{"d_shared_expert": 0, "activation": "gelu", "init_std_router": 0.0131, "n_kv_head": 3, "head_dim": 128, "vocab_size": 16384, "tie_embeddings": true, "optimizer": "cautious_adamw", "decay_fraction": 0.907, "batch_tokens": 65536}
Below are experts of layer 7 (counted from 0) of a mixture-of-experts language model. Rows are named router (the router's row for the expert), up (a neuron's input weights, with its number) and show model dimensions 192-287. Each number is 500 + 40 x the weight over its row's rms, rounded and kept within 0 to 999. Numbers have three digits each.
After each expert's rows: "mostly gets" lists some tokens that are sent to it at least half of the time. This comes from a sample of Wikipedia text that the model never trained on.

# expert 58
router:503512510541494532488461545525499546529414485497485504508556462488436471551521573578585498512551516473422551486571486566475514497520482502486473524446433536492475504447466475568522485501466467462472487495529557512533575460513536503565474487495436481491438538405562483479472475536508549456
up0:526513512446481508508526499481490477510516560460440557498494551590520469524505542523543470514487541515495511472551445465500492440468590513554506503577473560430486495505444456506471487500479470528471422534517453520569450425488593525468490567617531508477572479513499514524483492424528444501
up1:443539512495440550507468484491489508476508555489554509547558514509568527533483535457530540510515489467500486548540494502484487446459515493547494503474589599433478455435493530527520474534525529466488471541525462536518539488500504453438466464475481547527570531492475552548519493475455391490
up2:531557487529525468482516487495452545502439482539497489543470545536542522575530454502571505512460515454460568500504443493493475486435479499529497528547490537447400430541500503495525579525499514460667556525524496492475502526517612511492451571551476459533524580393483532564414458486558535510
mostly gets: "ing.", "\".", "es.", " years", "ers.", "ed."

# expert 57
router:539501497583387500530519487501520414498524505450552538503522499497458436508505529533504502529563467481448439468535499491559498525492516473441475490535430471537543525522487553467567468506489484458540479525611580541481468441551464523565494447486604533476446527491543489485404457508458546513
up0:469462486543425455547499537520470473514498582460526545525483541542484478545538483551527488549578509506493523558552495448495526406486610479471474487527523568506517494475448491453534525429502476490538445513543440518547468414542565483491521608541550512456465452486475524452447513440488512537
up1:490532530469421515523445503510473502447505515451554524513529438523550479492465540537448497541466457416497465551554486473471508435448480486527462482474502503476452451504551545499523501468492535474429501558585505548561509469496466473541480448458495519519473476486462538543501476500421425518
up2:511575528535504442530476473510471533512460483493499477523436558543548521576562506463529463556445504497442518451499497440516503458472528531540523431541482530452486504562518554485540537506533499475557474588617480508470491442478550517546464568553516461560529589500504471527459444492487528503
mostly gets: "| ", "In", "| Party", " what", "|  | Republican", " In the"

# expert 21
router:521486557520539538562542499454542543524492558546491545538523479515497486534467458470554452528506514475439481532560503528484473476488443465578478555526477482459509476507513513455482537479476489414586463505520552511566514558517551532510474542514511569493490509548521544469507467513541538503
up0:528524517446476515496456596441461461536510516498472548502552487578490488518568535519562519524527525537460531543545453438495531455490602494474511537536517543404463453444420488461480547524523441487516477545487509522566492460483502529472547572577575502450559487533495516462493486445519472556
up1:495514549472507554497496499445488510505480556518489492548520435537518531557434535505540527527511475478465460555557490489508451472470517481591491556501523548449486534465518491512563571510440429453487466532493490615568582484513496429498494490490503579563543521499479465473539470414380443423
up2:504497527490517544514507468433509508508451518560478481523406499469531508517520489448484419585499511486507569563459524492434485467472496433561485480510509564393483473572439533517515561519497436526571481543591475450506505520512507490468495519514497471505526493485581482499477470512542504539
mostly gets: "s and", " of S", ", N", "ing and", " of F", " of T"

# expert 33
router:497541501506466521496486496432481539563459452544463468448535555453490488500470497577459509540524468474493495494514542540486511477477483520491470470576467455471501492540546505504526504469453443516466534527483582528543567462500512524570499486469438556515517551487538451517445459588507564490
up0:463475498519464448507505456487526492497490510453427581483529519535478492550566532512458456498550499520545520472574411490468567421473611506478461533474534523417525499473428477525517593468496445479489487487491443488555471442514557473503502567511514481481595495531417536502456511486506494551
up1:459554517439466497530455496479461509545473483563558454502557536501524527524459540541514526532456467448469485525557529524504485445439463499574437489447499483470516465475544532499556461481470474494473453523481508553482598538511450528432480459466442539500522544514506527536521464498505426461
up2:457450501532504486463527453499511613503488503560460496503482602618551497550508481548562442545403449521519494478474533445496470534452451541581439490466453530473470464549506550528545552510510443458550466527550486487442502518535494547512454551527490450543531556439521487496498448505521523527
mostly gets: " two", " three", " four", " five", "- List of", " six"

# expert 69
router:543485525521468561501511586488542532496464536433503533520473546523501497494445506589533478469550530454524506558465469555539566453483554514506498490482411499500477488517512529499525508518435455506470524484483545535627539476554480606547478487526515501480412517499514467488481486563497502447
up0:503486514509505445500452518477471479538544559438492605531548517506514539542493510547530439507537502524495552510576436490534535441485630486517466564533491541391486498485407497488496580517542405489565481520469479513595524429522563488472511523612549493464566491520493477504496486454489496533
up1:469519488492455475511447499488486521495476483492498537585507471505532518492440535495495540540525488445505449561606493489478459451418510522567521485487548568457492459577521494530479480512459497474456505537567479576495508480482498396455486448498481546558523522457514493573516481505435443433
up2:531555520503502471470508530496457583511449520501451479545503557512573576527502478494556466570488525460537544586477453479500507526531489503575451551513529569432401440506445515490523533491531454522546517539560494434548525511520544523484487560593468481506522540464532493491488446548498527451
mostly gets: " B", " b", "B", "=", "s.", "b"

# expert 23
router:583555512537498598487498542511480449454510522516543532431460492421469505468530552504478507466458547464511457572474537490520489511435537553524439466476438508476507579508478535397520458478501447426502604551534534527454524450493479509522451516511483502506498487442534514472451451548525509470
up0:513518514499504477547486495546467539506522526458515528478541506531509526560535549516525519490566530606501534475577468466513502466504615502543467522484551573419537479552383521454440552430523448466537480543568463486541485482482524520435521530570579525478608498541447464436428462482478501506
up1:481528529487460492561441475527493481520534505484537525504568502486445534495445487517506471520467503466546486445573472524504475459445519526568454460472486534368531495559556537496534519470504537444483520567564506490481539525471503488462422519494495545551508527476505557569540475487448434455
up2:511585536503507463484449459467479531500493536533452484498448528525534462533532578492541461568431578488517512490442513537497497508469522487588488494516492517407457496524476484483559519525508437480550522497489500487495467465532551528483410551524463467546543496433527576521507425548551534515
mostly gets: " John", " William", " David", " Richard", " Scott", " Michael"

# expert 76
router:497518511488458504484472554471456506430484527505531522539516481510524497537539607506526561499559512446540516498559598524553434498489508467546459448491427485494485475454444460504492471496466462497437460556530542533498528475503499482547482469512510544465515531423588486455484451487508512463
up0:493503480473520442459460529507471436496479524494535542492519545500515491589565538465555528536567536504513542523538444470518476486441623486545514492507510504470502469513387475469542573477544444485497461584540468568534502463487481493470544558557565489486606510527485547455472484485452461515
up1:437484503502485528501407500495513506537438518482514581571536535523526473473462522475561530560477521498520515487576481583472444487450562469545473498463479526497508452501503570534508497524512525520474497578579497576549559503461454412492496487439479551490570594498555516528490454481482412441
up2:575519554486535513513491483474468574496444539556437473509425543558539441575512552486529420478444482504501469470506525547480483445499378483604492444471530525438409428539550482527526600574515487454555499573546502445524562471547565513542421522540490463477568564498531522516516456566541539503
mostly gets: "}", "°W", "\n\n", "°E", "°", "andidate | Votes |"

# expert 45
router:476485526501492479469494465458471464483460485543450551519484465477484508519507520520493484556521503423527444466500500505532503535479506497570473444555363497460465506506485459489530513500470467473538503546547491550541575496550487497484505513470549544477484525441532509525476433461493508538
up0:503512495444452474452502502480519521553531540452445548513535520522513494510548502573576423503603543502527539513520431511491528463477626527548494457510468511389489474493425448482483531466506469504529415571501447558565495408454546513475531565527505478474603489534467523472497490422483438535
up1:508496505509447537528521465470461535537421591521518552558580495561577523529458515472516531545518402426476466503593493496507462479459526470561522480466493546521494451545486494508491506452494457471455467502578483563476539478515483464518462472429484607494530513458518579530517487534463425424
up2:518518537512530497502489450465446562509466466541416481497471497575583509495452511476564449480452536508470482490512514488509516443469500472595455454522526491453460459515506511511519534508514462431531575572616465490498487453554540532542432565552527502560485579445534465524491445492462460539
mostly gets: " government", " County", " University", " Mexico", " Congress", " Center"

# expert 66
router:535525516540468473477503527474577495554432525484478487515457498516461504543508568472459579413538455508454468461507568559514460460437525439538434535474397443467569547465465455470560549467437488491555549524486525502533537549500482574512487498507489498454400482433475519518522460531476542472
up0:492484486479447494505538537517447454484523517430478586534476488609504544589542537503536507601543530541522545542523439539482523513466636534551494520545464535480497458476415435484497501386541481542467443475493464526547490484459523538439550529531529506490516452456494481507463490449475466515
up1:453525527436466419501464404540521480508471570420522514539497489521551555501447510486500512505479511478571428577540497487500486472415504505609506517503539555464486527468570484480545502500484516503455476536522479571512542497446452456464470481452431572484500538435484528573519486503469423465
up2:500527535501483490511527448472475561443452602507410526494428574557519529544555426437470453544493559484437511462479528522515437471525501500550513504509460522440502425540511548492520586485526425443566555518548469447501490506481551560492456535557526461527470621409503514495525426488461468512
mostly gets: " director", " son", " man", " mother", " President", " Minister"

# expert 5
router:511462474500457495457540442420486525466401550516539554494432531556475529495543527568481479486496504521458502523487493488562496490499534463571502447496488485494460474452483460472467538472514482509466488602493551528505607468504466454500493486512494490489555505467579513524491469479476544469
up0:422519463485551425487473479473504481530561519440438552532457580571537500575495556492499444527571522530507518511560365485475485463469586528549463513526503573477511478510419450444505524471514516522527439586502448480527479495443557468454484564578493518442625510527439529459469493440498469544
up1:498517481475444505471446453528483483491486506516555526497520551523524497527437509538542520493489495457477434518593451459486473485406517484547509436493527557441489476492514535496488423536507467482463456542515501566462546443506448480470459460459503499437559549475540510575555488497475430489
up2:520527490483498512475486489517461565538453557513441494480416490580517527531542444503493449514451487520510547496493503486494514514393479449497481456499512560474445443532495501534516550513536421539582504524587471505498504514494574531536440522566483458545507600450497473528509452489442489500
mostly gets: " It was", "),", "\",", " building", " area", " Stadium"

# expert 70
router:493513445545512492524477577434535513521487481544393461592504449534552455486530524472492476480464552525500457547557509517534491527469529569512507428474518488486479492484508435433520500520471531461486507452467532477478538483583541457503521505478539548566428533464570453557453465553503500540
up0:452531494475525377449470482483423539512498523454470583536546524561530502557522510510513494534538456536455491525492429423520503451457607562528471471468564496458458517464421508495476574494551509488499489503486475513592496447491502499491462505573515481509558545506498507481523481410498487575
up1:490543502488542463464436512568427488503490515527483472555532472548549478532462580472480524538480540437512522550572447505458441544427538467555499498491557516450426426439501549490516507558503522478472508547492467597477552527516479397410453509444458586568555514528522480536509501495442419489
up2:505513517531508531472483471441449537504433522561480464518513545529525498551547510479554490514489555519455571498546471448492466485417469498541506511533473496458504459577468499500522511515543457528610505560528491477452506516497553546465448559544534468516542576460552507543502459553483489521
mostly gets: " s", " d", " l", " r", " t", " h"

# expert 20
router:522522499546508500561541506403486503531462519505484545511497544522476532505481564570469462449512490488532440518564463504541442445448492495549421464460437479491565523503510484492502554472560406464540572544477538505607546484452508510489548477532500572484496465487524541466496491527551531549
up0:447524429502508458503455526479465474540494569519418580517528556554505560545500542558535443551491538490483494530555435481475459439491598526451458517514524515520527470471444435492485514486522466526485498533534479441600483417471537540505522559530520566501511511527541516475471497436510508443
up1:448511522489527493521427448532524494511501557497545509612495494550512523521497536496543486575505504456515475588531472496478501484466512530605474522477517556417481502425511539499500499501545454454471467557500477509503508509525492410424464475474455524472522502453497495558483481459488466450
up2:468498537487514483535530517461461534516462523532490508497445552518480501569512486472579439582465495485508547528439444493471505536491452509539504493515472527457446481539580507519511538524586475516550520508506520488513551506524541571523472573515465434524506515461477531520486458483439535493
mostly gets: " under", ", G", " and his", "| Preceded by", " and g", " John"

# expert 72
router:529516507572491512445539451432538484472465480462498547524505499543514543498431531451418473491532476513475494471572557576453536546472517505476545488532459437502475509460542518480582504459498490500475539526502553524469534522584531467580525459505545590527477531480520471534456460469501562434
up0:478510459519481501478523538479473553495500462482454593532460453566502544558483596485473443536506522537484499449528414483469550501494569559477486490520503571438519509495467453482543549429445461525476550485491496497537469471518520494525531512556507489473565487540487543534506498450453488503
up1:514558513472496501511394458458461406529494496481517502511537513560504597519403535482478470505490495455462460537490512507474503455439500517550508433464460482491444454472529492511522501510470497460497477531510493569487587459545480433436443473480426552509541535499496464530504478475454432477
up2:499542524545513471547497463465484573464434560473402531516426514547503491592548524468512495525439501557497538530545521484499494514424532501514545513515503591482488496544489402489531529522550498489554480505555487479474474516541603495536497488549470516550527517411551462526476443493537509514
mostly gets: " Royal", "mathbf{", " latter", " original", " entire", " same"

# expert 17
router:473526491511510451448531505512465460477411506500507489473498541524540443545443471452499471472497443486479495447475539532586406463543482452516428499504525461506443506469485453466506506535501465479429464531484612521505596494407494494574533540561452512488501485505547583489497439526501506466
up0:461492458430480456512532476500505467483500532403481592474513546565567510568503534498485471482542489557496501466500478548524475485480555514560428504532526534492544478479424483467464584489525498499449489546489496517534563454471504558476592545605550509460536453474519535441449486394484465551
up1:474592523470498437470457465491539511525492509498561525517556525501562502498445496454486501538482478462551484527562437501498409435482509460592501525468504444394468550502460491509479519496517547505516480555561518522520546505491455474484419470479483593500586495476538518495547464487439425488
up2:458487588537574508515517492486493543495428517503454488540484578546463498494533530443582468490459487522478502498439517429516482513486458492558468488529453564455441480550489556488524531471564471467576529548550469485522526528474575532550419508631461495532507513404468488525488454538523493484
mostly gets: ") is a", "The ", ") was a", ") =", "American", " ="

# expert 36
router:455506537499510526484495455557567469524453500509523488604548510460559551552513494570538545526513511473488503572586526476502406496551545490492418539477413390475499527505478445502500474483510506447464521540530534419471594447531530477505455519478462507498474445469588467561504461456487567492
up0:462499486537521456469528487544457410514494528475464601508518511526505523553472535549510505516471516501465470519578456557482460441502540545562442451572445504427477467496467467478506556469512472533467452538492457510586474516460554551468524580564513520486470499447534554422511460442479461522
up1:473528557488522492517476438542477441529477532526514452568517489514533492507485542478537538550529504485486425535554453526449497450439469496566469491491488508471442493502496503478487572524516537456468457551603457545502580519547476419468486458477493567454526530501578519544539464507457403517
up2:536517495545507505489521484484472578512430514510459529540459556587594498532588495484571490491480434536492539543536492523472488504486548450505491471463547545472452466562523501482551503494512436478643556500560489462495529507520560515520448551555440478566520567443510430525466454480514536525
mostly gets: " death", " mother", "; |", " kill", " father", " plan"

# expert 74
router:457539537549423485489426538479464489550408477478456559451451460445448454474467468533536478457479538507461445544436576572454530460503498467502491471468511463490524436495496517455484520505495491462535513523492577484574573485531518465555486513502472600477487481547609538492444471610554512398
up0:493523477513439441480492498466472449551499553466443606508450496511475528556520489515531484532547447505499467590513486546464484432460624522495487443505531484408511455486461494473459563517504519485473472499461479521569480513512546480516454516523493536434545504523524496465493501471458470499
up1:455524551451482557572462475465492477528455483519540527570489501520507564482440518492498511613480474436501491593483596553488527516471513463537498443521526511430475510510544490483549490485473531493479471497479515534458613528507498422405427479503406546533497525488513504551487461506463490448
up2:471472572475536519489449499479449531466509572527402506543417557508541497566530492455529462548418520502517590531427473510495476472470480461500539498461460622479457439498476487517482514526543497494583518537578498494524556533524565509415464608539446476513513511449528538520460458539519443519
mostly gets: " a", " as a", " =", " an", ", a", " is a"

# expert 9
router:487475524557425452468506520498440584489509476528427497519462492482508482494561514597524513471505565428507481523584500529491433534458517461484494488440481418493537524473496453520483490504447494458493500550564573487527464499554513492537438469452472562507513513516510413454486438523505520527
up0:478537486460471408507552486514479466514510550483450562454498517542476433549509554519477466485535554534499564509512376463500483455477593468540452498543573516457530505495438479481465596463533467468487477550496461514571493447489516553472454596540527508458580499521500548424477511401505469534
up1:507508498462489556527425501548503495485510533534571490559516500501648490505464496557530487513497471415518457513556515502467452468446508476579455506451516548420470487478475528575529432525525503494484548554609507545496506433484458497516459432469515552489496517465492500541547489503392460479
up2:505551598498473451534577453459462545541456595533455522496432515505583543587475472490527503568430431539458578466497515472486524481424475469566493489485497571432468417536548525485534549523509508486578517564515477509562518529544525532479475518528515468547530531472529508529494472465461488486
mostly gets: "- Country:", "|---|---|---|---|---|", "- Born:", "- Born: ", "Personal information", "- Location"

# expert 43
router:529482521541450503471487456500522496542454484519533506466452523474478493481505491566491448521531525436471496547490488494526521545574542450605505465500434473446478500506508441493514516472448504538488463540481537493518558433554557509559416473464501541503517511447535493501435450456478501508
up0:474485430446482459514488461534485461535512561473418599527504518584586512550535517548560465504425504513472442486512433473470450489489567519563480471506543538426468513468405457493472532495539470504494470553531481513518574445514529507482517527568544495452540499472482572477527490435504451517
up1:493489502447533503548458435495547534515498478451543522523557501517542489552428510552517503489573520409447489520543471500486466483464491483528498479459542522498517489510503462542502499524463494520446482508543492568520540471471468439480514464471476544531515568493576505549528473471456421550
up2:517489479531518494509510520467480560518514524559441536515516474524567580536479500428550463550420514504523533536454449480472544488455504514599468468491457507461454452538471501435504531513564432505581535495582460416550512478520572595505455532528489438529483495453484454558539455487503501488
mostly gets: " Street", " north", " south", " west", " east", " Line"

# expert 12
router:595457453485441441493530563445511520524449497561481504525576449449419451504554515526539427457539566470498468487492526506487500598408533508482484529508400507430440530486534463431547473450541483490544491600508504511586472476512495491527467430574517544540477483543506491529507429521527538500
up0:468484455450524413481522524548492472502496537474489539547507486550510467613465494497485452488602521549462513514543428466536522523482556536546506520529535539424471454469428484446493499467551436487520451559538466472542505477493511502499469584615540486498551540488475544398466459457490470520
up1:495513495493471529589408482441505462502489476506471508525550533548533524589464595539542504531517490438498502502533530460482474453452518456544551571474505566456439473514528478502499488464528463425491511577585461587454516500451503462388461441469471594563579537485469499516521496448418453461
up2:499509513526454467485524483506494499490453494491383548529475541493449454568540538531566426510477561472465476509483495479494498499413519470545522530524464555489494483542475487517494525480544492372629531595557489487564496509486591511501463540563496519500554563507545504528493466480529527542
mostly gets: "berg", "wood", "burg", "ić", "ington", "ski"

# expert 48
router:506557428512441470454557461494521507477407489506535522502509543511551506582508561525500503476508540466490491532543537528528472498499511447510492472454542455468498535488515430502554478507513528509447503580473553459533571516500502482545385496516470500449543484510501525482425481443481539483
up0:512530503509508495467535526545461465565481535459494553501524531494539486559504505482550472495472529555461533542545494503502512508489583489552471481542526569441493467474410414501496522490548455523447493558473494469551556500501502538486496609591513512501564467525517580431477462412456403492
up1:466532500464507493476483479521446507519440521529508529541588481579534499534439488494508490556438464487495484525554481496488439489450478511555478486437505498450450490540473513540513468456520520478458513529532499546465560449453432431492415500479481548501581544500467552501470478470425388513
up2:496524472508503540530529440464492536457445480539521516498438526539496465564508552461462450534468524544528543472500498523514525443476479515542500480534538560473484435498542519492568533532532421518575541563541505489541490474505506535517480520555512463579563567465556479535435449489508480524
mostly gets: " film", " album", " that the", " that", " story", " book"

# expert 28
router:466531533484457515468540476476560497488411484504527506549536529525528491519467473558524586473532516432477491577586556511500479528492538406499454477511505453441447521489461443500557519470517464454505498554505519553560605493481519474515441487534473572455504461480600539501474464399452545455
up0:463518455490455421511503530504519510545490497453455570525497514541505542515526551463495480533497484601445493507526467458458533452488563555504527486568550596463515480506451513512545581502495474542477446510475465493491565488488509480489558574519482485469587469540472557439492500381505527513
up1:507530513449537495479416510471504471531433484493505504592543565550524528521480481474489555536513460463511457567518490495448442479450519462525479532438507507470482477517457571567518542511451500503497529511551508547495558499486503495428451487490461533518586514469488536543508474481462435505
up2:533510472513527497493548464466456622488457533526419486498490539556543500530538474449568435480482474537516520512505560487508432455437422563499473496505527528413434497565469525524530567570504442505620461470628480429539541495478551535467519556613466492541572601466494487535451439522530487537
mostly gets: " Award", " song", " game", " program", " name", " award"

# expert 53
router:496500581450459499539541486508507519452461449481497508598509490509539538498566546566521491478545519434473491560554475510540484539501566500555500477450446428496466515523436441505506492459492460462458515465520514504576557509529524496532507443538452578531442493445552409520498488529503618513
up0:492486514494474426464452460502458533478536543439479589516477496511508525555561532481566483537479514508482496524523430451453533467510595597589500454495511556436472465507420457504531561457506414468485415526473453542534494441539528512479524558562483493517573467522477568464481476447465507543
up1:475526603417530505539466524444459552457488487460549476554536510515491463453430529476534531532538499447523453601518509562502477456461474454617473517498514516459489518542482554552509492472498486492444499520520491580520598490502458466424481478469503557536551529500526506542530440542439470463
up2:535517512503494485500540496441492536528431511543405500502494560609492503532497492484518491553456495519479549524493504451475469505432468490555500501507489612484465428508526539516518561560498444455562498544527473507525554536537595571529513604603520483562469502426525485543518452478488532486
mostly gets: "\n\n", "==", "===", "====", " ===", " back"

# expert 79
router:548554535528441453515537555472515450489429520466527472614497456481555426521527510551539508529547437535426560493530473456568482501470497482496458463500484424450511514469530436464510478497515499504558451526486502510546504507513514486526420488496513605519500495457570526506426482489592549524
up0:522496479470494449507524505502483495506503538444436578537543473567508505523572540495546490507562504565477538477534415517518466466527622492551541508554538535474489472481370470507462556484505444491489438523463455510541474428532537501482532538590514485487567516586501461430461470426480515505
up1:448528498450510504537438479506516548554473534468490573537494546557587498499512601482546521535491485493441454486530470465468404450453503527519503506458557552420479476514504529532539408492478541517544455544549488498460522505485517468482427457414497603542522531462488564549488464528442416420
up2:514464544550568514487509484439540534502466520503468505539450590585492507580513492448499483601552481536489515547479473556435526470446467487547503448520458611432455419600525462472504506559539478537572491494511494470508492547548549463464448514517465490507503498498531530551473427522491509481
mostly gets: "T", "D", "P", "St", " (S", "E"

# expert 40
router:565500522534484526506551486417497545575419508529457502500469555521468536492539497476433538483557539506506508481424546543480526472504501496532476459535514478503445468509513515478436496484450498495461536490461584526506543451538527524501534431501461550545565530481585514522436470501583522467
up0:462558482452490441490530522508496490538506516474488541530465529564488526552511532525533478512575505530520532514515464470474432455494547473498424492540504572454458470503444488449478587488478510553492459485516443491581492479515510576494487525600484532469533478514472525492497510467520483498
up1:437457511439520477492448523435536518546495502439553488535574534545559533519474575481480501522509448444492452512526477517480542518487504487579443517436550543487468484447541468504514470507493426456484490570522474580489575558490478451505485497495482527523544512524517507553516484497467447489
up2:511457513548499554519485457420479507500449528544494508538502482557562537575521531482533440584452511486461586554497481491547524504507516468551530509476444501465469456513535522447530547502530427491596430551595480492508546495497550530496479531525471469536541508434491530531487447483474498531
mostly gets: " to", " in", " would", ", in", " on", " can"

# expert 30
router:484545520503525535522523566421490565577458461510494478603476436543516504511490530539456549418553530537497463507535498544534511443470448449493498466511476466508507456476522443440515479511492499523523479551471566465505525508498552450488491503481508567558517480501514554496506489556514508433
up0:491515562462433522516533524502472508525499523461451610515541529569499553559566581482514443504512533552464532561522411446486474495509532540507513504544462480393523525535508474568527522516500543580480422521508443517534469459476531467464480498506488485535593448524487571523503522445506485446
up1:478519491510494511484431507507516464517427540508580499526510471513571551507496532449492488558557540453505474558532478492485455488455497471601471496452539557490481448422501457509519535480506508530461448550530484525487539530507440453422414415466445576543485543517490501512530482528466442485
up2:526536533522553485515503445440475500496483491493568509557473507550540526550528443494533497515488480549458548523474439511492446477495453511578524502522411506486494432558525492433528524525486503522571540532577494502459523525463572493486461593530508514547504536408502489549501428507470504483
mostly gets: " en", " st", " inter", " inc", " rel", " ret"

# expert 3
router:443497528545485459514536386443511474507462520514521541469494494500471489516478500444452443542473516423487480524497494530474463598526499547544504500514481468436542496447512434467551516517528551482514536521497495535491574524496532534556465546549445555495465513448504498497453457471521529573
up0:470479463541489483394538511553513487537498534461491567525488516564558471519606589486522499502444556502528481498518439442484489475539552461544497523506547536452519467475400486486463542454475487575521458524495457525549564467476510554485541503560530484524563465447507549450492499430535482538
up1:481532531458509472572434460505428460540477502526493455544539486509470574480472519525526492557499502479532491528520525522503479498493543518508498454448514525404459527461513507475519498517522518534436472564488484514509610463486503449429477429464445552530561509529524479568502494498432432520
up2:530502514470501540510496482448453528494422477520414485563481577575520536470504513484556532582501464452473510558492435473463491487449482500532475515457437510465436479542475528499532528513491438514529532548595476476494540516507540522542432529559471457550517557463504552480532481520509550493
mostly gets: " of the Year", " Science", " Championship", " Records", " Memorial", " Book"

# expert 27
router:533541529478468427511539534435497505453474486581528508520555455522458477509523494580515500463479501432466458512480558470472537512440522477548465451514421538481448485492568467449516467451517479506482465486538522536458484497486448551526492516525537572528487494474533484500466452562541556492
up0:484542478488515490515475469440479411514524539453447562503478507537505548482571546553554470544543456487457509525542468470478519459391584515528538552475430495450550529461481442434506596438482452537498416513480466527532509462417489524440429530533534535485552454506492542456528494422482505500
up1:483590509451537485497471466493481539490470525543508518605554536592541529520453530571517567571494477434511492484599499479473502475483458524524519492513511503438456493516534539507520520484529465503474481518513493566501502504528449477467483455503492554519530529477545579546507467504481417492
up2:534509533530530503466505469438479544508473459512456475504498494563515452545488504468529524526400560520434512507450507521495510493555484507617478466506418535478461499535527493466515541433474431478542479503540485439502511522499540589499459553578481486519530547482524549541505436472491503476
mostly gets: "ins", "ers", "s", "anc", "ons", "ters"

# expert 22
router:476503513478506519491486523478497458485454445446487546500514459466490507520534578534535501539528507437446492438564578541510521613514549457512496480536443501455411444463531459522539445468455412551480470504545511459552519414542543534560458523490558507482477524464523507451431453442516509508
up0:490512483444521443543457571493478510504506533502487550491526535481516537498546566522569479518514569508517507534546466447510502447455576469557450529509502557475527489468435442512471549501531428492515407515502496513528507441477525540498505593539570466548528459500538568475503465471492474463
up1:463538508496513522492444446469475483554481543478528528553567432517552484494474559443504549542463513375519481517575482495489452440439533452583469538544524531428507483527517444508486453466499474546477477502507495580519537445544520469462492476426465560512541514453528556499534494487441441482
up2:504464493524454458535446492490496519542442480538453488492461566545533521591519492503562474549491521543438500451491452482470472530473473516523498427473530548434452437507525497508561534519461446429636460552620491494471508511507592606488470610534515500544493556482515507555457466460509516540
mostly gets: "015", "010", "019", "018", "009", "005"

# expert 19
router:515489594428508555508536453421447501474431505523558516506480493502471544537480528531487446494480480449483510481447523523538490524456497465549471423564426495529449496475519536508484508508549537488467508557536572509555591481555541487542456531540509537463534515432533511540532492529556595488
up0:521541477448478423543487450510484454514493543470453555499513594506550540542505549494526485510522511530470528492588394450474486479550576559541480494507510553487525487484420471482515563498480475482522451523555461509552442411530578494440497619546563476509614468533489511418521495433480457527
up1:494507520487499520479417502506476504534453504524549473522585512537550522582489567511519530507515402443518428518542551489474457490451416489551474489482489535484492517507503491547530497516457463464496519473572505569495513456495504455471473434456500505498481505475529514583558488516482459474
up2:543517533487507471518549475485467583485441491552457463465422497553510585621524537424508456567451475563473497482443478472445524480460445452555525443517498601485427464556511515492560538539524514476585495556567478471578537529535505513511451547580489482521528566433494505511502444492527561464
mostly gets: " Los Angeles", " London", " New York", " in the United States", ", England", " Chicago"

# expert 71
router:553587445567481523458557487432448509514482475486502500487505412542497480503470459514480452476595518494518504519470519538528503470454496469508460503470425500473446564542527436481516482399516494533516553493550504485520502475546524511468488444498471526503536590492509491574473466488446461500
up0:524521444481508471454487517481469453508517536476427625539520536547545541533505515535533500520546563526505555504556408482502492423490531462509450484502465486465499492431445453431475551430503507541515455505490462512545491427506508542498461521557508475478583453472471559496502471388431463517
up1:476516516399485511539473452482499513528443497499443466521587476576537554555435518502496503520526441521500484495556548465462439508447483481444555501519462478422459498567525525464513488490519518477465476555539481548495478507501521488414407460450480566531517591452456483522509488515455435467
up2:513507497548469503488512464442483551521438540473458519525446503547574569585504419464534523560486530468495568487477526523488471449516503487541492495514464520433461440596527544463485533426536489459629592527544495493480483484520567564479491530529420514462516576416494519487511460491527484520
mostly gets: "ou", "ra", "ri", " Ma", "ae", "i"

# expert 34
router:537504501511511477528477462488434507476462479472562512509444494507495458487511416510476496469476485466503494550556535500488503498408530438535515473491491475514469492563560472498532511476518433538485526509588506502506530514481470444502487459473455568497471563434466527503461463487498494459
up0:526511462422496458567525507503458471524492524455499505511553540609514529550534541479478453528550493498452515490568434518475493483459544460500496488522507468441531459517506461469500565467450498515508464485482454545522547456480495557528471523544488483485587470448442539482494478376494482494
up1:515529474449500474498453491516479499502456483485544481546537472569565567538479526582550509564486472454485476500506450508452512441447534460550447473518493546440488500542502534497528514444473466529462522478501521536527529496475495451433457474469463566495521528511484533527478472532463428467
up2:558501549551508455513505509495489595531487497485471514536457555528531521551558507498561432547449512491497534466491440473489532517444559542578447509540472528464443461468508529551515536498495482471637524561516484458516537531495530462499465553557443454519528510535500504500433449513549539532
mostly gets: "é", "re", "te", "let", "ude", "que"